Experts of a small language model.
Size: 14 layers, width 256, vocabulary 4096, 53.2M parameters.
Training: a variant of Adam for the experts, 408M tokens.
Below are experts of layer 2 (counted from 0) of a mixture-of-experts language model. Rows are named router (the router's row for the expert), gate (a neuron's input weights, with its number), up (a neuron's input weights, with its number) and show model dimensions 0-255. Each number is 200 + 20 x the weight over its row's rms, rounded and kept within 0 to 999.
After each expert's rows: "comes after" lists some tokens at least twice as common just before its tokens as in all text. This comes from a sample of Wikipedia text that the model never trained on. Tokens count by the router's weight.

# expert 63
router,175,207,242,197,180,219,199,216,198,192,240,160,203,216,222,186,220,176,181,219,223,187,210,191,197,188,209,163,193,158,190,212,196,179,198,225,169,198,205,211,189,169,222,209,197,208,207,152,214,216,174,225,183,200,165,174,208,212,217,216,244,190,182,186,183,176,166,173,199,193,206,225,217,197,225,194,211,186,237,222,208,203,200,204,205,181,236,219,169,225,152,218,177,207,168,201,175,197,167,201,190,222,184,209,218,176,191,181,237,163,176,187,221,183,211,230,204,202,167,199,224,207,229,175,167,204,186,195,197,193,176,219,207,197,176,187,187,233,178,189,174,179,172,222,194,179,186,210,190,207,209,185,216,172,217,212,223,195,222,233,212,203,187,210,182,192,200,199,195,215,216,202,213,223,172,199,179,193,188,186,186,204,221,218,161,226,173,168,210,187,210,176,175,213,190,176,199,234,213,179,227,175,181,231,208,196,212,223,198,197,227,197,216,232,191,176,207,218,176,223,198,221,205,177,213,198,200,243,218,184,198,163,203,223,236,211,204,163,177,175,217,220,180,186,194,178,232,216,179,200,173,186,215,163,202,202
gate0,196,191,222,227,192,233,173,207,198,220,210,192,195,212,200,220,195,214,203,181,162,205,206,221,200,196,204,200,224,231,215,170,213,215,226,218,196,176,223,244,157,209,219,240,193,235,210,201,239,176,184,212,217,221,183,187,213,188,176,206,208,218,188,213,223,248,207,223,198,180,187,176,185,213,194,186,198,214,196,178,190,217,211,144,208,193,237,214,193,204,216,187,176,201,215,215,194,210,171,239,186,181,170,194,170,191,216,173,219,197,174,194,185,193,162,187,226,191,154,208,234,156,204,213,188,239,200,203,252,220,208,200,196,204,191,203,187,172,222,185,198,205,185,184,224,171,205,209,216,180,212,192,198,210,203,217,198,225,196,181,195,177,209,229,195,222,173,227,189,155,218,198,224,203,157,201,190,226,188,174,217,187,218,220,200,219,178,200,196,214,189,174,215,197,202,209,194,183,153,159,203,220,215,200,227,202,215,194,169,210,196,227,235,193,224,189,243,209,177,211,199,155,202,178,203,224,161,205,168,233,173,218,218,201,206,221,199,204,193,220,206,201,205,229,190,216,201,187,212,206,171,203,191,185,163,192
up0,208,177,175,190,210,184,195,207,219,194,182,197,184,212,179,205,228,205,199,216,237,203,222,176,205,199,200,220,248,229,205,227,214,238,200,186,229,205,183,203,192,188,194,228,189,205,197,202,185,212,203,139,254,196,211,201,184,194,201,171,197,219,195,189,177,191,207,193,195,180,204,196,175,183,193,211,191,209,195,176,205,212,177,225,188,213,184,173,234,193,229,179,191,218,215,174,217,220,168,197,177,185,221,205,179,237,193,217,170,231,214,227,174,212,178,193,192,176,226,182,203,210,203,194,232,181,160,227,169,187,202,175,184,227,238,208,221,214,198,241,195,196,195,185,212,180,225,194,216,209,197,208,199,185,221,178,182,210,195,195,217,216,179,171,205,189,223,205,178,226,162,211,167,190,145,212,202,221,233,211,161,208,191,155,210,167,217,212,151,192,217,181,214,192,232,209,224,178,171,161,199,222,209,174,203,212,193,213,221,222,220,194,170,157,204,208,197,180,199,211,203,226,195,217,205,212,198,194,212,175,159,197,191,225,187,256,193,187,234,175,180,179,206,174,200,193,202,214,212,197,178,197,210,208,233,191
comes after: " ", "1", "0", "2", "9", "–"

# expert 47
router,226,198,175,174,190,212,170,241,159,226,175,204,233,184,201,222,188,244,213,213,221,204,169,196,191,204,204,200,218,189,195,207,189,197,227,212,207,206,226,204,201,216,207,228,211,218,233,158,179,165,188,230,176,232,179,210,176,225,173,212,212,193,180,192,215,188,179,210,191,220,217,207,171,199,201,174,204,187,179,189,194,210,223,228,244,195,201,171,226,216,228,178,197,214,217,220,227,186,162,194,232,213,203,170,197,199,227,226,216,171,166,165,199,239,165,210,205,198,186,227,200,214,185,185,165,210,190,182,181,218,210,209,227,183,202,180,219,187,180,203,245,205,223,204,200,229,193,215,218,187,143,202,191,181,199,207,209,206,213,225,192,219,204,195,200,179,181,199,190,211,183,182,212,222,193,211,194,199,164,193,179,223,189,194,226,183,199,222,202,201,174,189,165,197,202,202,210,181,189,200,166,203,192,172,186,193,244,205,190,196,157,220,196,218,171,246,213,165,203,201,173,204,195,193,219,168,198,190,196,195,189,141,210,211,171,190,200,236,204,215,191,185,156,188,206,242,211,220,183,217,181,183,198,203,201,215
gate0,182,169,211,229,206,216,163,191,199,182,188,201,195,243,179,211,207,199,218,184,238,192,189,176,226,226,194,220,179,183,218,199,214,237,224,212,188,191,219,208,177,218,214,153,203,231,179,216,197,202,182,182,205,199,155,175,194,195,225,208,216,220,251,188,220,245,193,210,198,184,203,194,210,232,189,191,213,202,198,214,183,225,185,184,169,210,203,215,183,177,183,192,185,161,195,204,166,218,211,240,187,168,222,190,204,154,196,170,239,229,203,241,228,186,217,193,172,180,204,181,219,202,200,223,197,201,202,225,258,206,212,209,185,215,192,207,224,187,214,215,182,225,204,168,200,218,232,183,200,224,222,229,218,215,206,214,163,191,222,210,195,211,208,183,202,246,180,198,208,195,176,231,217,207,238,204,201,173,189,195,187,207,205,203,219,217,194,192,236,182,199,195,227,173,207,211,200,203,167,217,220,182,196,225,198,195,191,273,188,201,200,199,214,223,209,194,164,187,161,229,233,188,185,183,200,191,211,196,226,213,195,194,165,190,200,202,224,195,220,206,182,177,182,176,208,173,203,228,218,187,194,197,211,195,208,212
up0,193,180,148,180,172,193,162,214,228,235,196,183,189,197,225,179,193,221,200,189,201,182,191,143,187,185,183,199,198,202,166,201,206,219,214,197,180,195,193,185,184,197,179,225,190,211,191,185,232,185,194,194,201,204,178,160,166,166,211,234,205,202,206,168,195,231,193,208,196,202,206,202,207,187,185,179,209,162,190,230,187,206,202,254,220,210,168,220,225,196,204,175,166,209,235,187,231,198,218,220,209,201,200,182,198,217,204,219,185,201,193,201,193,218,219,202,199,202,240,220,197,199,204,228,209,226,199,175,221,191,203,206,194,189,205,200,233,148,208,203,211,184,176,206,180,211,176,177,218,199,209,229,233,218,202,166,219,205,180,202,169,234,213,192,216,193,198,212,215,226,147,207,193,206,178,167,196,182,183,214,186,213,224,224,215,191,175,218,197,187,245,191,205,206,202,184,195,189,197,189,207,200,189,223,206,227,194,241,204,189,219,146,194,200,194,217,163,189,163,239,201,208,209,183,189,195,239,184,187,182,200,213,191,183,214,223,213,203,232,179,216,166,142,170,217,214,185,239,177,186,223,200,218,196,195,227
comes after: "\n", " |", ")", ".", "\"", " such"

# expert 27
router,205,234,210,207,206,185,242,186,202,183,214,215,210,212,243,164,211,187,203,185,188,193,216,212,185,188,222,191,232,237,222,204,228,197,172,188,182,200,192,169,195,190,181,185,184,191,208,208,195,198,197,183,210,231,208,183,187,229,197,211,188,204,159,220,235,208,201,172,180,192,245,207,182,215,189,189,210,204,182,181,216,195,221,212,167,214,213,205,189,159,232,175,218,186,184,173,168,197,187,195,231,181,224,226,204,173,173,212,204,208,189,183,178,181,194,188,196,135,203,199,210,164,195,223,199,204,204,209,177,212,170,206,178,233,157,202,205,222,194,225,173,170,168,174,194,198,208,215,187,193,225,197,214,168,226,193,145,175,203,237,202,202,219,234,217,237,173,228,192,178,229,219,176,219,218,178,206,230,208,226,216,193,222,178,210,196,200,197,203,206,217,179,183,216,178,190,205,196,174,213,189,172,194,139,187,185,222,208,192,187,164,195,231,228,197,171,196,218,192,157,196,182,218,201,201,204,161,196,200,179,167,207,208,214,235,179,213,196,202,173,224,196,203,196,177,196,182,186,205,212,211,206,186,181,198,225
gate0,214,182,217,216,165,204,197,168,204,201,203,190,192,215,175,164,237,232,241,201,201,171,152,199,209,194,221,202,157,229,234,221,198,202,225,224,177,171,214,194,186,205,196,182,193,226,214,219,191,225,185,201,200,192,213,184,188,218,205,197,227,248,216,238,206,203,178,198,208,188,205,234,165,200,220,177,173,206,213,176,214,243,239,223,197,215,215,195,205,205,184,209,169,197,219,173,239,203,164,191,198,171,190,172,156,177,172,206,192,197,205,191,181,218,204,174,203,185,211,209,211,180,186,212,220,164,198,179,233,169,202,224,185,235,183,201,198,187,214,202,183,204,226,194,208,248,203,193,218,202,179,207,164,176,243,237,168,194,192,201,201,212,205,210,214,235,208,209,207,215,192,204,199,180,189,219,180,209,185,180,203,188,191,150,200,179,212,181,216,183,199,214,214,170,214,210,177,194,205,204,179,212,227,207,236,218,213,200,197,205,154,246,183,193,176,207,198,200,188,219,228,153,177,197,174,168,171,191,195,207,188,181,195,197,199,208,186,193,204,182,172,191,213,192,219,196,200,219,209,207,183,229,190,204,240,172
up0,188,211,184,230,216,209,189,208,194,198,226,159,201,192,212,193,179,181,194,202,177,176,209,205,203,184,211,160,194,144,180,207,187,217,183,208,186,202,171,203,197,198,231,197,199,199,248,212,215,184,205,227,203,179,213,219,165,188,218,195,190,207,170,220,148,236,192,227,188,194,191,231,198,167,201,161,179,214,225,194,220,192,193,217,208,212,192,210,194,198,201,214,161,185,235,172,203,186,192,198,197,228,207,187,225,217,185,205,206,170,192,165,210,186,174,214,216,244,179,185,205,224,188,188,174,197,234,201,167,217,236,194,185,218,207,206,163,209,227,194,205,195,186,195,198,183,188,231,189,184,190,192,229,231,199,209,175,203,162,201,198,205,207,250,208,150,182,206,178,179,206,149,228,177,214,167,201,226,201,199,202,173,212,164,185,183,178,220,200,256,187,205,198,187,212,208,215,194,228,218,215,211,180,188,231,184,182,207,174,195,190,188,218,207,218,189,167,199,196,198,204,193,197,202,202,208,179,196,196,199,216,212,215,225,197,205,165,237,258,202,177,240,200,215,203,227,186,161,206,186,229,178,203,197,218,183
comes after: " |", " ", "|", "0", ")", "4"

# expert 32
router,223,206,183,180,186,210,176,198,208,188,183,223,249,183,208,188,187,189,202,177,205,227,178,205,182,204,193,216,204,202,181,231,198,196,211,225,229,192,209,189,241,198,245,230,179,200,202,216,235,159,216,231,205,189,203,237,191,193,211,185,174,169,228,198,196,191,205,247,219,188,173,186,220,229,222,230,241,196,182,179,180,190,205,221,222,196,207,225,187,205,185,165,206,225,148,174,204,215,223,243,175,191,215,223,237,205,172,203,215,201,219,173,202,178,200,191,212,193,192,224,176,161,205,196,181,198,198,225,194,203,227,203,190,210,186,219,190,208,221,205,166,196,195,173,173,188,176,186,187,191,174,208,217,204,196,215,209,184,200,205,225,160,185,206,214,196,147,191,177,180,211,215,165,204,196,191,187,205,163,177,159,224,221,201,204,197,171,205,182,203,204,154,158,227,206,195,206,190,191,195,184,167,214,212,217,170,197,191,197,167,215,182,224,239,180,208,189,216,192,161,186,191,221,233,212,208,211,194,214,190,242,210,189,182,178,226,216,197,210,144,214,192,197,191,206,210,225,197,206,196,212,178,210,213,196,198
gate0,201,200,206,151,177,162,176,212,190,194,197,199,173,196,224,230,182,206,192,198,215,221,213,194,193,226,192,240,192,212,203,183,208,212,205,219,198,166,203,193,226,205,186,202,253,216,208,204,209,182,194,189,173,195,225,203,193,217,201,186,210,218,207,195,181,179,222,208,200,226,221,199,234,245,164,210,205,203,187,200,210,215,158,193,212,204,149,212,186,215,193,198,195,193,193,173,199,221,188,218,200,228,215,193,218,173,201,240,199,194,200,176,214,183,215,216,178,191,168,188,154,184,197,186,236,187,164,198,190,157,213,173,186,214,225,224,195,225,199,181,183,218,187,199,209,199,163,228,191,209,193,206,182,209,225,208,179,215,211,170,163,215,211,216,192,233,167,226,156,176,201,180,225,213,177,195,207,213,187,173,214,213,169,230,207,197,154,204,201,173,230,191,192,213,205,216,228,214,140,148,194,162,197,179,214,193,198,188,210,230,204,208,224,181,215,183,219,235,180,241,163,201,239,210,177,215,187,207,185,216,221,179,183,190,209,224,197,200,200,178,188,202,216,194,233,203,205,205,189,166,185,200,184,185,180,199
up0,177,189,192,233,188,188,246,205,219,193,192,202,205,211,188,214,205,197,155,197,195,183,194,210,201,173,207,161,184,201,187,193,226,193,225,196,227,215,174,203,210,200,240,214,176,199,219,232,199,166,201,191,227,231,208,205,211,210,209,193,198,197,192,209,180,214,165,201,179,157,156,167,206,183,216,209,208,219,187,212,181,215,207,210,219,170,228,202,219,203,216,216,174,228,227,209,195,202,186,218,169,192,185,204,193,186,207,146,217,213,211,236,188,179,205,186,205,200,197,182,248,231,204,185,174,203,200,162,230,206,197,198,234,217,194,186,187,200,223,224,236,189,209,220,215,231,219,201,216,216,219,158,193,220,173,195,181,208,187,249,224,186,172,229,159,198,202,172,195,209,165,195,201,179,209,190,210,176,209,207,203,197,189,177,185,169,229,228,223,189,168,187,204,180,208,194,206,192,213,183,193,226,234,186,169,197,215,198,231,187,198,252,191,201,180,228,199,220,224,184,206,185,175,178,207,194,216,189,230,168,216,189,185,236,188,191,229,210,222,192,185,169,193,213,192,206,184,210,194,265,237,190,215,202,188,217
comes after: " K", " T", "1", "k", " t", "t"

# expert 16
router,201,186,225,191,198,172,204,200,195,173,233,202,227,212,198,226,197,249,201,196,193,181,157,191,224,164,207,182,187,233,217,227,179,175,196,219,190,233,191,211,203,182,223,177,200,196,214,190,216,214,195,214,204,204,210,189,188,221,210,201,218,164,194,191,182,150,189,173,184,222,182,198,204,205,170,209,209,209,191,241,212,182,216,194,189,187,200,177,168,205,178,223,197,183,191,231,231,180,232,223,195,200,229,210,170,193,178,182,206,207,209,183,237,177,190,218,167,187,208,200,206,212,224,216,164,216,185,200,169,196,212,185,189,185,170,209,200,194,198,209,187,166,225,211,201,213,211,176,165,191,195,170,207,215,201,181,235,236,219,206,222,185,195,204,224,242,228,209,245,230,204,237,191,211,206,203,197,202,184,193,218,205,197,186,218,233,224,206,206,182,221,165,163,248,184,174,199,202,175,246,225,173,202,223,235,218,210,212,215,223,168,238,208,182,198,190,199,228,210,146,210,202,214,194,180,196,220,209,175,225,201,212,202,200,203,210,220,200,204,205,230,166,202,171,164,178,190,191,192,208,165,197,226,227,183,217
gate0,188,199,204,207,196,238,208,209,204,197,204,188,174,240,203,207,171,209,191,164,170,184,188,218,211,197,192,194,186,220,152,197,236,197,236,209,190,190,212,209,241,172,189,192,217,197,200,213,216,207,162,219,168,207,175,185,239,213,201,181,220,206,252,206,181,216,187,205,200,219,206,225,207,208,171,193,238,224,192,179,215,207,170,239,182,209,174,174,199,224,198,209,230,197,205,199,210,185,173,226,220,219,228,171,191,209,190,154,216,155,185,216,234,191,247,220,191,178,214,173,175,184,218,228,244,188,192,177,188,193,202,170,181,198,202,184,223,206,217,186,193,199,193,192,209,205,163,200,182,179,189,200,205,196,205,232,180,194,211,208,186,166,210,174,226,237,244,233,213,193,196,219,232,201,226,217,170,234,178,206,187,184,195,171,197,203,209,228,222,178,196,209,195,194,173,231,176,220,214,186,220,183,208,173,192,211,227,190,174,209,229,225,185,160,200,186,207,209,164,235,190,219,189,203,181,201,186,228,210,210,199,178,208,166,230,203,186,211,169,204,215,177,192,177,201,188,207,184,196,172,189,231,189,203,203,193
up0,235,206,199,197,200,228,220,185,191,227,168,199,175,192,177,182,230,210,206,193,206,169,236,219,193,141,191,194,200,219,226,216,208,194,195,188,194,195,220,191,230,181,235,187,185,199,206,182,217,180,223,196,214,214,206,211,217,176,189,216,187,160,184,205,205,215,228,180,197,210,174,204,207,218,194,215,226,206,185,195,191,191,208,191,237,183,174,190,223,166,160,166,175,180,211,218,209,214,210,247,161,195,224,203,211,198,224,198,212,238,222,213,202,237,185,180,202,200,216,216,214,208,223,196,180,210,206,213,197,211,158,223,198,188,205,219,232,169,181,209,177,190,193,183,204,216,169,210,187,200,198,215,221,198,207,211,192,237,205,207,181,187,195,190,205,239,181,216,240,191,232,197,195,199,191,197,181,195,205,202,206,192,204,222,213,227,181,196,211,192,188,203,195,212,193,232,185,187,156,165,196,201,192,171,243,215,182,206,200,173,173,251,199,167,205,184,217,207,227,217,198,173,222,207,238,192,252,238,209,238,206,205,160,166,242,210,184,228,213,185,238,193,199,177,183,218,198,211,208,181,173,186,218,223,226,226
comes after: " |", "2", " in", "7", ";", "ed"

# expert 43
router,197,191,191,166,220,167,195,229,176,183,208,172,208,203,182,224,223,183,233,203,220,193,237,205,196,191,230,181,272,217,213,241,201,220,204,213,217,215,198,213,162,207,211,228,211,206,208,193,221,238,234,155,202,196,167,169,185,230,211,195,205,218,206,190,189,202,203,200,214,192,201,219,197,184,194,187,215,221,211,225,199,187,215,215,179,221,180,202,212,213,228,220,222,187,164,183,187,172,206,216,200,209,212,205,176,221,184,216,226,223,204,183,212,171,204,220,216,226,179,179,244,202,190,209,216,215,218,190,196,201,196,218,215,222,201,217,186,206,162,172,202,138,192,217,166,164,165,191,178,170,199,200,197,196,218,184,201,228,198,184,222,191,236,190,241,213,207,206,200,180,185,171,171,232,210,191,210,188,200,215,221,211,231,203,173,233,225,232,223,189,215,194,215,221,183,194,187,221,222,168,226,203,158,191,207,225,188,196,188,196,200,198,218,209,206,175,232,217,179,167,206,204,210,197,199,175,188,225,197,206,210,219,170,190,223,201,213,187,214,188,190,206,163,212,198,193,198,203,252,218,188,223,217,223,244,218
gate0,209,192,178,196,185,194,169,196,212,183,202,204,221,247,193,171,167,219,203,208,215,229,250,216,220,189,223,220,202,231,212,226,184,222,222,215,215,209,251,223,192,189,184,224,159,218,199,180,206,203,197,187,203,172,212,199,182,198,219,177,191,212,187,210,222,204,197,228,247,204,230,224,183,170,191,198,223,180,209,209,200,223,194,182,186,189,210,206,174,200,217,182,204,237,214,185,176,213,197,210,171,190,194,157,162,191,211,181,201,202,206,233,237,180,148,180,218,197,212,204,209,143,200,212,197,185,181,208,200,222,230,190,169,221,205,219,226,185,199,217,152,209,200,168,228,190,188,220,181,213,210,214,178,195,242,207,200,214,197,223,202,194,207,221,204,199,176,199,221,172,266,226,231,208,192,225,199,215,184,195,191,219,203,220,225,205,221,204,179,207,211,212,235,212,211,230,207,192,197,217,194,210,219,187,229,175,192,183,222,213,227,226,185,229,220,184,206,209,220,214,215,202,190,232,207,192,188,190,222,223,181,194,213,167,202,217,184,236,223,180,192,192,196,155,222,168,181,185,200,230,200,188,207,224,206,194
up0,167,190,203,163,196,198,209,177,208,209,199,212,224,219,188,233,144,188,198,184,206,204,179,213,169,206,234,206,180,220,195,234,178,200,204,224,207,192,233,201,217,212,238,207,181,188,214,235,200,191,186,215,200,214,239,194,189,204,201,197,190,217,222,149,199,214,200,188,203,166,197,201,212,219,228,211,176,208,198,211,189,188,182,182,196,202,231,182,212,185,165,144,192,195,184,217,213,177,217,201,218,196,219,169,187,195,183,172,189,206,199,192,162,238,205,183,174,211,198,204,204,199,200,183,212,213,183,205,220,242,230,190,192,218,220,232,183,161,180,218,173,150,196,202,208,201,215,181,175,203,158,202,204,211,185,202,193,185,199,168,239,196,157,186,193,234,230,215,150,201,212,230,207,209,197,200,193,168,214,218,183,221,221,172,205,193,205,243,168,195,158,200,206,198,234,177,210,205,208,193,213,183,198,177,188,192,210,189,182,213,214,197,197,187,198,186,206,189,158,196,191,201,202,194,203,207,223,218,200,186,184,181,188,179,163,209,230,272,217,202,220,227,203,196,226,186,181,180,222,196,197,188,226,242,204,204
comes after: " ", "9", "0", "1", "2", "3"

# expert 39
router,234,202,219,208,191,206,175,187,199,183,232,190,177,217,174,228,174,225,222,204,218,196,179,161,199,196,210,166,199,224,205,213,221,203,211,200,200,228,243,222,228,193,218,193,191,211,221,200,200,219,179,177,182,199,176,230,203,207,208,172,220,208,198,194,173,182,170,185,173,205,172,173,215,192,203,195,196,186,218,221,189,176,203,195,176,203,182,163,211,206,192,193,187,165,191,195,259,202,212,232,218,199,212,157,201,205,202,163,207,187,200,191,248,226,224,224,184,196,197,188,218,202,198,207,208,221,170,237,190,198,163,161,206,213,213,187,203,223,207,177,165,179,222,218,190,218,232,166,205,199,198,193,176,189,204,240,191,189,215,196,221,198,182,159,237,226,198,199,193,213,211,230,202,211,217,213,192,214,184,180,200,187,195,182,207,181,184,218,204,200,203,201,208,243,221,198,154,183,184,199,208,193,182,185,214,206,205,221,211,214,209,216,219,176,138,194,193,191,148,172,212,223,195,213,166,195,195,203,173,228,238,212,190,204,180,198,194,180,222,212,224,185,239,173,187,178,226,206,198,200,154,205,188,249,219,203
gate0,175,194,233,208,232,179,165,173,212,233,197,189,178,184,201,217,181,204,192,210,170,224,226,220,262,192,213,219,191,215,249,218,225,218,213,207,181,180,188,227,200,248,221,195,207,198,186,173,206,197,243,196,209,168,225,203,201,192,179,216,196,251,209,180,193,163,168,206,194,205,153,251,209,211,194,143,210,209,192,185,160,206,216,208,203,218,192,190,193,222,200,182,179,183,220,204,223,217,241,218,218,210,211,210,197,210,192,193,188,178,204,225,192,196,204,207,192,208,233,199,204,223,211,195,218,190,194,178,198,164,186,176,206,204,172,176,217,193,209,180,228,201,227,192,218,215,190,186,187,217,194,147,196,182,192,224,206,219,234,225,195,210,192,213,224,173,195,202,215,155,202,215,222,184,227,224,178,214,204,185,209,202,198,212,235,211,197,163,230,206,219,186,195,211,190,163,204,202,204,196,196,210,198,220,218,191,220,245,216,209,184,199,179,238,214,208,198,176,166,215,199,229,198,211,200,185,213,188,198,235,239,186,193,226,190,215,186,209,200,209,215,233,223,171,226,203,177,180,206,185,194,184,215,191,171,195
up0,230,174,202,193,191,198,206,186,207,188,219,218,204,233,157,196,187,175,152,179,215,201,182,223,172,180,198,203,195,175,173,209,206,202,192,215,212,214,221,229,234,184,190,211,204,196,169,238,239,159,166,204,235,243,202,186,212,214,201,220,190,184,170,221,177,204,213,202,210,182,203,179,184,199,210,223,224,176,207,213,218,194,177,217,198,215,225,212,230,137,175,199,231,225,180,220,177,183,212,173,242,171,196,220,205,169,200,211,189,205,194,199,199,214,187,178,194,201,184,239,218,214,213,205,201,197,209,185,213,208,224,202,240,191,226,206,219,205,194,224,192,198,203,180,228,207,204,200,187,187,201,221,193,229,205,183,181,199,171,157,213,174,183,208,174,198,223,200,180,213,227,179,168,168,194,197,196,208,211,228,206,175,236,190,191,197,206,232,167,180,184,200,203,188,204,215,198,214,218,249,226,147,202,156,185,203,196,178,230,191,161,185,191,205,203,177,200,204,210,222,207,202,209,193,193,189,218,178,181,167,201,212,217,172,197,150,224,204,225,171,174,177,190,165,186,177,204,204,214,202,176,180,178,196,212,199
comes after: " |", " in", ")", "\n", "In", "7"

# expert 21
router,184,219,228,193,244,211,186,213,251,190,181,208,172,212,253,194,241,179,217,199,219,222,214,193,183,180,196,218,194,187,195,160,197,227,193,203,189,219,191,206,174,206,193,216,179,175,223,232,204,222,226,215,178,184,208,188,167,210,148,217,200,195,197,203,210,238,202,175,217,218,195,214,239,227,175,202,162,204,187,179,199,192,177,202,197,170,214,202,219,162,169,164,190,221,198,233,198,210,194,196,209,225,207,215,205,190,218,211,178,168,219,209,196,232,197,197,213,208,166,189,222,178,187,168,200,174,202,188,206,216,214,200,207,214,184,219,194,206,222,225,190,223,243,206,177,214,216,238,194,185,216,247,186,184,162,206,225,220,177,192,203,237,210,225,190,165,184,199,238,202,217,190,204,174,248,203,192,200,213,173,186,198,201,216,219,184,177,181,186,230,216,212,204,222,197,222,231,185,205,196,186,199,207,227,225,192,233,182,216,201,224,188,171,196,206,201,197,203,224,240,219,207,183,228,207,238,202,206,202,179,171,181,228,185,246,203,218,202,191,219,224,177,201,199,218,175,184,223,211,217,197,184,178,203,209,217
gate0,207,169,200,222,161,214,181,218,187,205,207,164,230,240,208,198,176,207,185,204,245,224,223,214,192,194,217,190,229,232,224,193,210,200,196,230,208,171,227,234,194,207,225,199,206,266,190,168,208,186,184,213,213,220,177,190,183,184,240,204,232,194,196,224,203,195,184,165,217,176,189,206,230,203,225,201,210,201,220,211,222,231,183,188,215,207,215,172,169,195,227,215,200,188,201,207,212,209,193,228,233,233,185,177,186,189,222,166,235,177,149,185,190,213,209,187,198,178,160,231,197,197,208,188,187,185,187,176,186,214,200,222,173,192,182,190,200,239,207,220,173,173,157,209,202,202,198,190,180,211,198,165,189,244,209,193,205,163,211,215,176,231,216,207,231,210,184,203,203,214,207,204,225,201,183,207,220,207,187,160,176,226,183,175,191,200,183,187,210,214,179,183,179,188,195,191,209,204,195,179,212,175,195,211,172,217,209,177,218,187,207,214,225,220,195,206,211,221,164,197,211,171,179,187,233,199,192,204,189,264,169,182,206,203,201,192,179,207,174,189,199,195,233,204,186,216,220,221,211,223,185,221,228,190,224,207
up0,185,210,218,230,236,182,218,186,206,211,207,227,182,176,177,193,272,228,185,188,201,217,208,177,196,174,171,213,166,201,197,225,191,185,189,203,196,235,214,225,211,179,178,193,225,180,183,235,171,233,238,201,226,228,243,224,163,231,158,175,188,200,190,215,170,248,205,205,196,221,165,196,234,204,203,186,196,177,180,193,205,232,188,220,155,195,212,205,207,197,180,231,186,184,202,197,197,220,185,206,209,190,212,211,166,228,169,230,184,198,217,197,205,193,213,216,209,189,197,209,182,231,189,200,212,163,191,210,185,195,204,225,216,221,196,179,237,225,194,209,209,206,214,197,200,182,187,190,228,191,174,229,204,201,179,213,181,226,215,210,202,205,202,190,162,207,214,197,192,187,189,205,212,192,205,209,215,219,187,213,211,195,216,183,251,183,199,226,193,197,168,229,236,184,198,233,206,233,191,205,192,220,210,186,233,223,219,213,239,222,205,175,161,235,200,188,215,182,202,199,195,203,191,211,188,194,163,216,199,200,171,165,231,196,233,195,235,191,211,199,199,193,195,202,211,201,149,201,206,197,165,209,204,168,213,198
comes after: " a", " the", " and", " to", " w", " is"

# expert 31
router,203,217,201,184,191,246,218,234,205,244,205,180,230,180,198,212,235,190,182,218,226,194,225,199,193,210,194,180,226,198,185,189,183,171,202,230,182,207,185,177,222,184,186,195,191,183,212,162,219,221,178,198,214,165,198,195,232,196,257,209,195,194,185,208,164,188,174,213,237,204,214,224,191,171,219,241,215,193,214,234,206,188,207,224,172,236,196,245,185,219,172,227,198,184,182,189,184,189,193,206,177,206,175,195,221,176,190,190,199,184,221,221,177,180,219,216,208,200,221,176,199,214,243,205,196,218,173,194,171,193,195,199,201,184,187,186,210,211,179,183,180,195,172,189,218,212,194,194,187,214,181,187,221,179,162,194,182,198,215,206,223,199,208,223,187,197,184,193,199,179,201,205,231,196,178,174,193,190,223,210,184,183,196,207,195,201,181,171,178,182,219,202,227,221,170,177,181,244,203,152,228,189,181,154,166,185,198,202,210,203,210,177,194,227,190,176,196,219,175,197,165,233,166,238,184,220,208,228,240,193,190,179,217,185,206,152,177,193,211,184,185,214,198,199,198,220,206,224,213,218,197,230,222,170,205,231
gate0,204,176,212,187,209,206,176,189,184,157,208,231,189,215,231,149,188,196,208,206,214,200,210,203,229,149,206,222,183,209,206,211,195,212,224,205,176,188,221,258,197,196,190,198,216,246,177,194,222,178,227,206,252,200,236,191,159,249,196,189,231,223,207,191,217,209,181,250,175,194,209,203,224,204,179,189,203,228,178,183,189,214,180,200,192,254,191,204,191,213,213,190,181,192,205,181,196,237,210,194,184,197,224,159,202,201,201,168,205,179,175,199,201,205,209,191,206,199,191,179,238,190,215,191,178,180,201,215,187,209,230,197,168,205,157,217,179,179,223,206,180,201,204,166,245,191,208,184,202,197,179,238,200,235,240,228,195,197,195,203,186,227,204,213,198,218,220,207,184,180,192,192,187,192,181,235,202,204,172,201,147,223,184,172,204,211,209,217,196,195,192,220,204,200,202,217,192,196,201,157,187,188,238,195,199,209,209,213,186,186,202,223,217,189,207,194,215,210,187,202,218,194,211,182,232,203,173,200,162,245,202,212,202,188,190,229,183,226,219,198,189,199,236,201,185,207,191,177,212,216,186,197,183,193,162,166
up0,210,202,215,205,176,157,180,201,214,215,197,193,191,209,200,217,189,231,254,208,193,211,216,222,211,212,202,218,210,194,174,225,183,223,215,178,190,195,200,178,170,231,199,209,203,194,211,209,202,203,205,192,150,209,178,226,190,186,178,199,209,204,213,176,199,186,234,193,197,180,153,201,194,231,183,162,182,184,193,190,166,209,227,155,232,154,218,228,220,217,202,174,204,224,222,215,221,176,190,179,231,176,193,217,200,218,183,205,176,193,209,166,188,204,179,189,197,216,192,165,185,211,171,179,192,185,206,224,233,215,187,202,242,214,207,205,234,205,194,193,220,215,222,227,179,210,218,210,214,214,205,193,164,211,232,219,219,220,183,202,151,216,171,197,215,173,179,195,184,228,213,198,171,208,222,203,169,206,217,212,258,188,197,200,198,233,200,216,208,237,216,163,172,177,204,205,176,188,206,229,184,205,205,219,214,232,187,174,205,198,206,196,207,220,206,222,202,155,222,201,229,195,182,220,209,228,210,178,176,189,201,182,167,222,204,215,202,200,170,204,195,208,174,171,247,177,199,174,182,209,207,166,176,187,188,202
comes after: " ", "0", "–", " (", " $", "^{"